{
  "num_hidden_layers": 11,
  "hidden_size": 768,
  "n_experts": 12,
  "d_expert": 464,
  "d_shared_expert": 0,
  "moe_layers": [0, 1, 2, 3, 4, 5, 6, 7, 8, 9, 10],
  "normalize_top_k": false,
  "balance_loss": 0.00109,
  "balance_bias": true,
  "init_std_router": 0.0127,
  "optimizer": "muon_variant",
  "beta1": 0.9,
  "max_seq_len": 2048
}
Below are experts of layer 6 (counted from 0) of a mixture-of-experts language model. Rows are named router (the router's row for the expert), gate (a neuron's input weights, with its number), up (a neuron's input weights, with its number), down (a neuron's output weights, with its number) and show model dimensions 384-511. Each number is 200 + 30 x the weight over its row's rms, rounded and kept within 0 to 999.
After each expert's rows: "mostly gets" lists some tokens that are sent to it at least half of the time; "comes after" lists some tokens at least twice as common just before its tokens as in all text. This comes from a sample of Wikipedia text that the model never trained on. Tokens count by the router's weight.

# expert 2
router,225,237,194,192,214,188,190,203,203,197,199,222,240,201,192,243,227,229,213,266,220,238,139,213,212,199,270,203,239,233,270,173,159,230,132,227,212,145,215,204,211,166,214,201,254,175,171,221,186,200,237,234,198,173,174,296,224,209,237,192,195,202,169,209,205,215,206,227,170,237,202,174,172,239,247,208,166,200,192,197,198,213,256,185,248,228,206,225,207,189,228,188,234,228,169,188,175,251,226,231,205,198,221,197,196,180,206,199,197,173,227,227,232,176,240,198,219,186,170,176,207,229,228,177,221,180,176,190
gate2,158,180,223,187,170,241,222,186,173,262,202,219,197,228,209,160,211,248,223,199,197,185,202,157,175,191,225,229,223,139,211,203,210,207,197,237,226,140,197,161,211,163,215,264,220,278,223,231,210,192,202,177,239,220,171,182,178,233,211,197,243,195,204,191,277,173,203,161,214,146,195,228,217,212,220,188,182,182,204,154,218,209,198,194,202,214,195,227,166,185,163,145,196,264,220,170,122,191,159,202,190,234,201,261,222,254,260,189,165,200,165,212,171,251,185,257,210,218,210,172,206,166,212,183,172,208,173,197
up2,215,262,201,222,214,219,179,257,196,202,203,178,197,150,219,242,138,155,186,218,185,257,177,209,223,170,243,170,204,188,223,238,210,201,187,168,171,188,210,185,210,207,168,205,150,123,202,138,234,220,210,189,166,166,222,183,239,178,185,180,153,183,206,148,185,207,202,207,183,269,270,175,170,157,202,139,217,231,208,214,252,218,200,139,219,213,231,179,212,144,255,194,214,168,185,189,243,217,183,240,195,172,213,153,214,170,181,208,223,222,197,235,183,207,199,196,202,191,219,160,245,220,194,189,277,184,172,221
down2,199,194,138,209,204,195,231,228,192,191,239,238,237,198,204,202,193,182,201,203,197,245,241,177,197,237,211,175,191,190,206,223,220,147,172,186,217,183,204,169,217,201,167,244,209,270,188,232,193,145,207,170,192,128,203,256,232,245,213,190,231,228,208,201,202,169,178,212,212,152,168,179,194,249,201,186,161,158,164,247,209,169,211,134,178,226,184,220,125,227,203,228,228,272,245,208,228,172,243,159,154,174,161,180,168,226,221,193,208,171,184,169,219,214,203,176,218,217,155,169,213,176,237,233,210,241,158,203
gate3,175,195,229,216,223,173,231,234,233,204,225,152,224,210,198,217,215,268,239,225,186,213,213,258,170,210,196,229,187,179,209,233,163,225,225,211,226,183,171,201,269,184,222,155,198,206,202,249,226,211,170,199,258,223,213,213,183,236,196,159,172,225,201,183,159,242,225,194,189,233,181,203,180,220,144,209,172,204,217,208,254,175,179,245,217,186,170,186,244,202,190,162,221,180,210,214,202,202,166,192,119,192,208,166,216,162,158,231,197,215,227,189,187,177,299,254,272,256,215,147,259,208,204,238,179,171,226,140
up3,237,171,215,201,215,185,243,244,206,201,254,206,234,186,216,241,199,229,155,201,164,212,172,229,112,188,172,223,170,165,197,199,205,191,169,189,227,195,166,222,218,148,240,187,252,171,167,242,218,169,159,180,307,219,206,244,172,240,242,148,167,205,187,214,232,197,244,166,151,262,202,192,207,159,195,239,168,252,235,203,230,198,182,243,200,182,188,198,233,231,223,208,198,204,219,226,225,197,181,152,154,217,200,211,210,182,145,241,225,222,200,196,189,170,221,201,183,221,208,207,233,225,189,215,165,180,228,226
down3,204,173,197,182,143,215,223,219,209,181,201,226,177,111,179,198,208,191,268,199,167,208,181,228,220,212,136,144,131,171,191,261,172,203,169,245,254,168,288,204,277,226,150,174,207,236,201,162,190,213,154,185,179,184,170,222,191,190,206,213,247,210,206,199,179,181,170,225,183,213,194,272,250,195,200,149,208,222,192,202,216,244,223,142,180,175,173,241,214,233,157,249,240,180,194,147,207,179,221,215,192,161,197,224,175,178,194,145,191,172,206,207,252,219,140,206,193,215,178,192,232,214,172,289,182,195,252,189
mostly gets: "199", "200", "202", "201", "198", "197"
comes after: "| ", "(", "0 ", "–", "; ", "in "

# expert 11
router,220,168,197,176,204,218,227,210,221,195,164,120,155,226,201,183,213,237,197,232,175,187,172,182,231,217,232,272,193,261,213,211,216,174,149,216,190,128,228,204,280,225,155,188,193,165,190,161,210,170,191,188,193,180,201,230,187,234,238,187,199,243,169,208,221,198,185,172,237,220,180,171,166,175,227,244,203,164,176,151,205,216,205,213,196,196,211,213,175,132,198,217,177,213,163,236,208,213,165,246,176,201,219,200,204,223,147,197,245,197,205,202,200,225,214,221,161,153,243,169,160,224,184,198,213,231,168,212
gate0,239,254,223,179,185,241,231,202,190,163,217,228,203,179,212,173,197,200,203,235,169,228,230,184,175,260,211,208,189,215,154,180,202,210,213,173,203,194,172,190,218,203,217,153,233,151,255,177,225,234,226,188,149,157,217,191,268,178,247,193,194,240,216,200,249,196,241,243,187,136,229,292,228,247,119,210,274,194,212,174,235,235,215,207,214,202,213,187,250,186,201,249,191,215,248,157,201,154,156,198,178,212,255,165,190,224,209,196,172,224,165,225,203,165,214,185,135,202,167,216,210,259,177,193,148,164,217,215
up0,201,231,195,170,164,249,220,226,193,177,214,242,161,163,221,187,133,206,252,228,201,197,184,174,208,257,166,175,177,219,194,238,207,140,221,208,177,169,228,200,220,256,176,147,228,228,196,202,213,194,212,232,155,214,202,167,267,216,192,151,242,264,217,156,257,210,191,204,208,189,249,187,203,165,202,210,202,190,172,186,162,173,177,188,220,201,183,184,203,239,197,200,193,294,210,216,151,197,211,215,152,183,203,140,153,244,180,222,162,217,207,220,131,187,246,152,135,170,233,230,214,268,169,239,235,187,162,206
down0,169,247,167,266,168,209,220,228,190,179,178,183,167,238,245,195,229,166,198,181,209,173,198,226,232,173,209,185,216,128,186,200,203,179,172,224,229,196,229,157,190,182,174,209,197,211,205,210,232,225,178,193,232,193,225,251,202,239,187,240,214,196,229,253,178,174,195,173,190,179,169,219,210,223,240,215,173,187,172,200,195,192,212,259,155,206,233,210,201,231,223,173,236,148,233,218,237,215,205,204,245,193,248,204,174,191,208,191,115,246,200,253,215,189,156,169,210,203,220,170,186,177,224,160,148,173,255,182
gate1,178,193,233,128,203,180,167,238,199,222,215,226,229,224,195,237,230,168,183,217,149,191,164,194,196,193,110,188,224,226,183,160,266,198,198,174,197,173,212,211,224,173,171,192,255,238,198,199,154,192,225,199,215,223,181,204,246,198,223,211,190,185,219,189,194,174,210,194,202,238,159,259,185,198,174,136,276,187,177,187,218,219,235,283,193,202,162,219,240,170,209,179,192,219,199,175,238,161,214,184,227,203,210,232,177,287,199,170,174,194,213,220,193,179,224,182,216,195,238,188,214,203,194,189,237,202,216,220
up1,193,233,126,225,207,183,178,217,220,229,187,203,220,214,237,188,198,192,247,213,161,239,216,160,209,178,285,187,216,224,220,188,223,184,178,220,227,207,219,189,214,211,244,185,203,223,220,209,202,225,156,196,156,208,180,186,188,195,197,229,204,177,248,244,192,214,280,186,171,190,282,211,199,211,125,150,201,230,166,186,254,173,174,253,241,199,142,171,212,185,193,172,216,216,243,202,255,173,182,209,168,221,185,166,200,150,161,161,202,182,197,187,228,219,220,232,275,188,168,152,187,195,207,217,247,198,200,215
down1,147,241,225,201,151,210,181,163,168,229,184,225,205,185,244,187,173,185,230,190,215,205,221,179,220,177,230,163,181,171,194,183,121,196,229,176,219,244,192,212,168,234,143,216,164,264,255,193,156,193,162,166,247,233,244,260,210,167,224,264,164,214,238,229,212,243,195,173,211,156,181,196,221,203,218,194,224,194,197,236,216,231,188,196,185,218,262,155,169,179,234,214,144,196,212,146,298,200,261,192,182,150,191,174,228,202,219,203,192,213,162,187,233,213,212,182,190,244,254,207,175,212,260,223,149,158,181,208
mostly gets: "The ", "his ", "the ", "their ", "New ", "His "
comes after: "of ", "'", "in ", "for ", ". ", "with "

# expert 8
router,143,213,168,161,231,227,207,194,192,208,200,168,217,249,179,190,245,217,174,243,252,188,205,176,212,202,237,217,190,210,179,175,188,197,147,183,182,198,194,211,169,193,213,206,250,167,199,159,209,189,163,253,172,230,222,225,228,202,188,199,243,246,189,158,184,214,242,246,157,189,210,196,205,235,239,233,197,195,206,182,188,217,202,223,206,235,211,197,240,145,180,227,159,183,193,188,196,186,186,180,214,194,189,157,225,172,156,170,154,197,261,195,219,160,186,193,190,193,245,187,195,177,161,248,196,198,231,188
gate2,178,204,127,252,250,218,178,213,182,209,173,231,142,266,212,223,252,193,123,175,196,198,168,184,192,194,204,256,172,175,183,239,170,186,216,208,209,212,183,230,167,228,142,183,236,181,184,182,228,214,265,224,213,172,229,227,193,287,136,187,203,197,231,214,175,193,169,188,171,207,207,259,211,211,205,188,235,199,234,214,202,242,257,167,171,227,208,198,157,217,217,178,179,183,188,192,186,181,157,159,181,166,154,255,237,206,175,235,240,166,188,203,196,202,179,177,246,226,214,218,239,185,185,217,198,166,214,170
up2,207,200,251,251,201,223,213,145,211,233,183,190,139,207,161,205,155,171,258,184,177,186,242,262,234,129,235,214,185,170,241,252,173,230,181,253,218,162,147,137,239,182,206,229,241,192,165,187,166,210,193,211,236,209,136,226,188,198,200,202,233,172,224,202,252,266,154,201,212,251,249,185,152,196,189,231,166,228,246,180,227,205,234,209,199,223,239,213,194,236,227,187,216,224,212,173,222,240,158,207,214,179,232,199,228,186,214,226,210,203,203,230,265,191,183,249,215,204,226,203,206,227,218,227,179,184,228,249
down2,175,181,173,222,255,178,105,162,184,192,204,191,210,144,197,233,185,188,218,246,264,207,142,227,183,174,194,211,155,197,198,171,225,229,204,202,173,159,206,230,193,234,194,199,165,175,186,210,170,187,207,205,126,254,207,186,136,140,234,179,188,195,165,235,201,202,199,171,236,197,230,173,218,233,222,276,236,205,210,184,175,180,184,175,210,238,220,180,236,284,224,208,239,180,222,220,232,188,202,195,152,184,219,237,217,164,245,188,226,167,157,184,177,238,242,178,178,205,186,186,190,263,145,205,181,198,210,203
gate3,221,222,207,211,199,150,205,167,185,233,242,233,180,139,171,174,215,150,241,209,174,214,133,176,144,231,225,170,263,168,209,250,229,175,202,197,143,196,192,221,171,156,217,202,187,261,221,240,209,214,191,249,185,176,144,185,201,225,192,210,219,153,180,173,206,201,226,251,225,235,205,203,140,194,203,231,188,227,215,232,211,150,183,203,245,219,196,194,174,155,220,189,208,211,247,192,208,195,211,185,234,197,190,176,202,237,175,230,223,190,226,169,174,216,201,155,221,174,201,161,224,175,206,213,173,183,149,198
up3,160,188,205,181,183,179,207,246,177,219,178,194,216,253,214,247,213,238,165,176,196,177,285,223,205,183,181,189,207,235,206,145,225,232,222,204,234,169,195,177,209,240,180,226,185,182,220,185,234,171,153,159,186,200,242,189,211,183,195,186,220,189,189,177,273,204,160,175,224,209,191,187,226,209,199,187,185,187,174,211,156,212,243,227,137,163,188,223,222,191,213,188,185,183,179,194,209,170,201,213,222,196,188,224,214,183,235,191,190,214,188,208,208,186,161,238,166,214,222,250,168,246,219,157,246,205,251,174
down3,184,189,186,226,187,170,210,179,267,185,180,188,181,156,176,156,202,187,182,247,199,189,166,166,247,210,191,203,198,206,279,262,219,154,137,194,149,200,239,206,224,224,205,176,221,166,172,172,204,176,220,201,169,200,176,152,223,189,216,251,218,222,192,133,207,157,247,222,228,224,135,228,215,172,183,197,164,217,218,183,210,216,183,222,167,190,191,171,188,174,214,266,245,212,238,206,192,210,213,234,190,243,143,214,153,277,186,164,271,188,213,183,144,197,247,188,145,198,240,173,243,227,198,239,207,170,167,190
mostly gets: "\n\n", "\n", "\". ", "Votes ", "Apps ", ".\" "
comes after: "|", ".", ")", "==", "===", "="

# expert 9
router,186,268,238,175,219,211,178,205,222,243,209,197,202,260,184,205,215,212,187,207,217,204,172,184,168,213,228,177,229,189,201,256,203,187,147,167,144,176,183,215,195,236,245,196,199,249,234,217,168,194,207,228,218,188,198,214,204,211,227,232,192,207,169,213,230,183,199,194,164,157,183,213,197,204,243,190,175,139,277,189,252,193,205,149,221,226,200,194,171,233,163,141,187,203,209,167,172,182,194,130,213,206,264,164,209,164,174,225,175,214,191,176,188,212,208,191,230,220,187,146,247,151,227,214,214,200,155,183
gate2,169,215,242,166,191,184,261,198,226,184,261,213,212,179,166,203,173,174,217,199,221,236,239,219,214,176,218,209,136,215,186,207,172,210,198,237,200,205,221,198,208,212,159,219,198,222,231,204,206,197,195,235,217,228,200,188,192,199,210,201,161,198,211,230,226,194,241,196,179,213,166,211,174,197,218,235,178,229,260,219,212,228,251,240,134,183,188,152,192,165,194,233,166,200,177,239,221,192,171,217,175,167,201,146,162,191,150,217,205,202,195,201,167,199,199,233,195,242,130,218,187,197,224,201,228,213,255,149
up2,201,233,176,268,204,137,197,176,193,207,179,197,192,230,227,214,234,192,196,126,207,198,240,156,135,161,143,202,226,189,181,222,201,170,200,154,201,183,239,216,183,139,240,178,212,240,154,182,188,184,206,182,232,206,180,226,265,202,178,164,203,161,227,166,128,130,180,194,222,200,221,187,252,219,227,172,194,214,167,215,175,188,108,224,288,202,156,182,204,218,181,221,210,195,210,220,205,166,203,213,228,208,183,256,256,204,223,238,198,275,151,162,206,202,203,174,200,192,247,201,174,187,215,233,158,229,166,160
down2,218,189,215,188,223,224,174,179,216,198,160,157,211,186,208,195,226,229,186,170,214,205,242,184,295,207,162,180,222,220,185,194,183,177,142,199,240,155,183,173,236,230,192,268,248,225,166,161,156,167,155,189,229,213,204,218,223,165,221,149,176,187,237,189,243,205,222,239,229,245,170,154,235,212,195,208,200,210,166,194,189,245,210,190,158,236,223,271,192,177,130,187,173,188,208,176,210,177,207,222,189,240,196,185,171,214,216,210,179,191,159,222,220,244,229,226,225,242,206,211,246,236,179,192,210,204,171,156
gate3,189,184,224,173,189,178,169,204,204,193,260,198,201,164,171,193,232,185,245,208,217,173,225,244,181,172,195,164,218,216,152,189,170,210,163,217,225,259,160,201,213,209,156,223,173,222,242,218,221,222,192,193,183,200,146,196,172,208,177,152,219,193,193,215,200,211,263,232,186,179,286,189,221,204,178,224,235,179,234,154,197,173,165,236,155,204,173,198,171,214,171,187,231,211,199,166,170,129,177,207,216,243,197,144,191,142,203,198,125,223,186,221,220,168,210,173,230,238,191,195,176,233,211,249,187,213,160,247
up3,186,214,186,144,181,158,202,191,229,239,212,248,213,181,228,181,215,163,182,250,232,201,217,213,237,140,240,193,244,214,163,234,179,185,177,203,211,222,181,230,153,177,193,219,203,207,200,180,198,207,250,172,210,241,137,215,164,207,185,174,253,154,187,180,207,214,237,205,190,222,245,235,200,195,198,186,231,172,264,152,181,171,205,204,187,185,204,157,160,199,225,212,187,185,155,234,178,164,174,195,207,172,203,166,174,225,165,230,163,232,187,183,185,188,204,204,196,178,231,187,212,260,183,202,255,200,219,212
down3,162,193,187,180,207,203,203,234,236,263,243,206,198,203,165,152,159,151,223,210,189,223,192,229,274,194,197,187,205,249,177,182,217,192,219,167,215,166,228,201,194,178,118,197,233,168,223,204,187,199,201,155,149,219,191,210,197,181,234,264,151,161,198,235,192,229,182,229,169,191,236,264,215,222,168,255,204,234,206,251,225,212,169,193,169,205,239,207,174,194,217,239,195,201,200,201,205,225,206,223,183,186,202,211,182,193,236,175,208,202,203,197,238,162,244,234,210,204,172,191,219,196,226,201,182,219,242,135
mostly gets: "worked ", "having ", "announced ", "have ", "they ", "said "
comes after: "to ", ", ", "was ", "and ", "he ", "that "

# expert 6
router,185,219,209,227,184,245,182,214,171,202,230,186,218,221,221,226,228,221,195,235,203,222,198,187,238,215,218,207,145,201,206,238,222,189,120,147,187,179,168,240,177,194,190,184,184,290,228,206,142,191,207,225,226,191,171,200,212,175,195,182,195,225,223,201,125,164,204,197,173,243,191,187,197,207,216,221,256,211,215,167,201,236,215,259,179,164,127,195,173,167,227,258,236,217,210,206,200,197,206,123,228,211,171,169,146,203,203,259,185,195,152,190,206,195,223,271,188,249,196,231,250,181,198,190,214,221,261,224
gate2,227,203,228,185,233,211,169,216,248,185,197,177,196,173,226,162,227,192,178,217,155,237,209,191,180,190,203,198,142,217,179,208,196,224,202,193,196,190,243,215,195,151,137,181,162,227,216,192,216,166,207,195,181,200,181,192,204,219,175,180,235,196,188,200,234,232,199,167,187,159,166,265,194,211,204,190,227,225,261,189,217,183,222,212,173,166,168,201,189,215,211,244,159,188,166,234,132,198,208,165,177,164,159,223,194,268,239,165,206,167,197,212,216,196,186,208,166,203,108,177,159,234,142,213,241,196,175,247
up2,223,261,226,143,244,213,170,263,195,192,212,190,185,139,198,194,223,248,218,231,193,193,242,174,233,219,214,199,119,205,180,174,185,202,186,171,228,209,256,219,202,206,200,172,154,215,200,239,159,227,156,132,174,225,183,223,177,157,181,172,247,193,157,192,199,158,212,164,140,215,192,200,187,202,188,186,181,205,251,214,223,224,206,234,206,148,217,179,261,199,240,230,144,159,152,211,160,204,165,212,189,175,204,210,143,254,267,211,184,219,233,179,211,227,222,206,138,202,149,223,233,235,201,213,193,193,187,206
down2,167,243,228,187,196,202,201,214,213,227,213,182,204,186,197,186,221,192,206,208,198,182,224,219,211,185,252,185,213,262,197,218,223,173,253,200,247,166,225,157,189,177,214,202,196,213,221,195,267,233,189,246,220,190,210,175,181,235,233,214,215,209,164,215,261,187,194,167,193,178,174,162,187,139,215,217,230,178,190,244,232,142,195,165,161,160,221,157,153,182,211,200,133,199,214,178,215,215,234,265,182,204,249,167,175,228,187,171,202,218,149,210,244,186,198,211,200,190,168,214,173,245,212,172,189,146,218,176
gate3,223,204,149,225,202,175,143,222,191,221,200,212,164,225,201,254,200,202,249,207,218,198,197,173,229,162,210,224,191,228,193,214,197,223,278,217,202,197,148,216,224,237,187,194,197,232,215,221,177,200,209,184,177,220,179,197,188,237,196,199,183,155,258,163,150,216,157,200,213,210,221,196,257,187,208,207,239,184,226,208,235,195,200,214,172,198,189,190,215,202,198,251,213,180,200,188,202,116,215,146,270,186,255,227,178,165,179,229,187,201,137,189,202,216,166,149,197,216,181,174,209,188,199,192,214,161,261,213
up3,179,220,202,174,192,244,230,250,235,185,168,224,150,267,174,251,331,194,221,200,221,221,200,156,177,214,242,153,218,152,264,241,170,239,187,206,194,250,226,232,222,144,173,179,166,217,160,221,203,213,223,213,175,208,226,228,213,189,181,193,261,202,181,180,206,167,212,189,197,130,174,165,237,198,272,158,174,206,243,190,231,184,198,171,171,263,158,240,227,236,185,211,167,233,199,148,247,262,216,206,137,173,190,138,260,205,236,226,209,166,193,187,296,215,151,244,175,264,229,162,188,235,202,201,242,202,179,193
down3,199,214,201,201,209,268,210,205,176,217,196,160,239,196,258,141,194,194,209,180,218,117,227,181,224,163,210,238,191,188,182,141,222,197,230,205,191,191,132,251,220,222,247,209,196,215,232,196,167,205,124,215,167,150,195,188,193,249,197,181,170,172,153,206,200,224,195,243,198,252,251,149,196,126,199,221,232,183,197,140,192,205,185,227,156,182,206,229,233,198,131,229,203,166,212,204,205,145,201,175,216,178,220,178,171,184,245,150,199,181,130,184,199,208,172,231,204,180,163,250,214,178,188,142,232,182,166,221
mostly gets: "company ", "city ", "history ", "Pakistan ", "School ", "Museum "
comes after: "the ", "The ", "a ", "s ", "National ", "his "

# expert 0
router,204,223,189,185,239,250,183,237,184,191,203,193,226,230,173,174,203,182,239,233,210,187,158,162,277,197,157,217,203,201,229,218,146,184,150,209,192,186,176,208,205,202,150,174,219,194,188,229,195,231,190,256,235,177,217,213,124,204,160,204,206,169,212,209,234,200,233,220,235,238,230,218,252,212,238,192,195,179,235,155,181,224,164,201,213,207,205,200,199,176,160,191,179,184,168,184,221,158,208,233,209,166,239,150,226,184,179,180,184,138,184,210,183,158,179,202,139,200,180,180,195,216,191,240,197,178,203,179
gate0,220,218,206,159,173,182,227,205,160,199,183,194,171,208,218,173,246,199,172,180,168,228,234,235,228,182,193,229,189,234,195,197,230,213,211,111,158,247,183,230,163,190,174,211,127,212,199,182,134,203,128,231,178,224,240,187,193,234,196,227,226,193,205,183,168,219,202,189,180,239,196,234,136,196,216,183,213,228,209,232,229,190,159,183,179,234,199,201,190,178,231,155,182,215,209,208,178,189,206,227,207,167,282,217,176,204,254,238,209,168,164,175,212,138,241,202,184,182,285,165,155,206,201,209,227,188,212,190
up0,200,240,225,157,236,164,194,203,168,205,212,150,227,169,203,214,229,164,184,218,215,231,163,233,215,183,172,225,235,187,244,191,233,228,186,235,182,192,211,187,131,211,166,215,203,148,230,196,174,244,128,230,191,216,213,249,185,233,191,235,213,186,185,165,203,260,221,188,217,223,223,212,155,155,197,193,214,212,170,226,233,206,234,186,171,244,179,210,162,207,248,167,211,251,184,185,177,188,231,228,174,231,242,216,143,173,213,216,188,206,190,161,171,132,171,143,183,209,202,185,176,174,227,183,228,193,161,166
down0,179,233,219,211,197,228,212,205,169,172,153,198,224,187,200,230,199,173,180,183,200,185,233,214,220,220,230,250,188,188,174,167,194,217,218,237,196,197,207,211,178,200,176,203,206,185,216,159,234,178,174,189,126,216,214,150,247,208,261,193,179,211,195,186,203,230,213,221,193,167,240,165,244,191,206,173,206,240,243,225,223,207,253,191,202,239,168,208,185,244,170,208,209,208,174,211,179,186,227,230,219,210,180,145,246,217,209,204,208,201,224,214,242,219,285,204,251,194,202,198,197,244,175,212,217,197,164,195
gate1,203,250,198,254,234,211,237,231,168,183,195,207,197,177,186,207,189,204,198,175,157,220,164,173,216,189,169,170,180,220,190,173,157,189,188,206,219,173,218,187,181,176,183,162,182,220,205,153,235,178,212,240,197,174,205,173,219,235,206,234,149,158,219,226,195,213,175,208,245,169,214,212,254,259,196,211,158,209,173,185,207,230,197,266,134,181,240,237,220,232,250,227,191,159,252,164,208,182,207,198,176,162,244,211,197,232,178,259,180,272,199,141,207,166,223,233,162,168,158,189,215,168,175,205,170,238,200,192
up1,216,148,243,222,197,176,108,221,207,208,221,236,182,169,185,215,171,193,134,178,258,206,203,231,239,217,224,214,182,193,220,235,243,223,243,153,242,221,263,222,194,228,170,211,214,187,189,200,218,177,221,93,216,220,190,221,169,156,202,169,230,224,160,179,211,150,193,208,197,190,223,192,169,188,201,188,231,170,216,229,138,214,252,156,244,210,189,203,146,175,225,170,183,206,201,207,195,201,215,162,233,239,228,177,156,192,162,183,250,120,190,239,182,264,203,144,211,241,244,232,232,206,180,190,189,165,154,213
down1,179,182,178,207,218,164,218,171,161,211,139,229,182,160,232,144,202,203,185,173,218,166,180,164,184,282,238,237,252,216,177,232,194,257,188,144,192,225,217,149,228,219,160,240,171,217,154,193,230,223,200,220,170,190,244,187,243,203,198,200,197,257,205,183,193,199,223,193,228,223,193,161,231,175,164,167,242,190,206,153,225,177,218,205,144,204,210,167,218,194,206,261,215,156,241,216,152,174,158,168,155,213,219,175,132,201,231,222,178,197,182,207,219,215,176,183,290,231,212,245,201,198,172,184,178,268,192,249
mostly gets: "), ", "- ", "\", ", "Animalia", "., ", "(\""
comes after: "\n", ") ", "\" ", "9", "8", "\n  "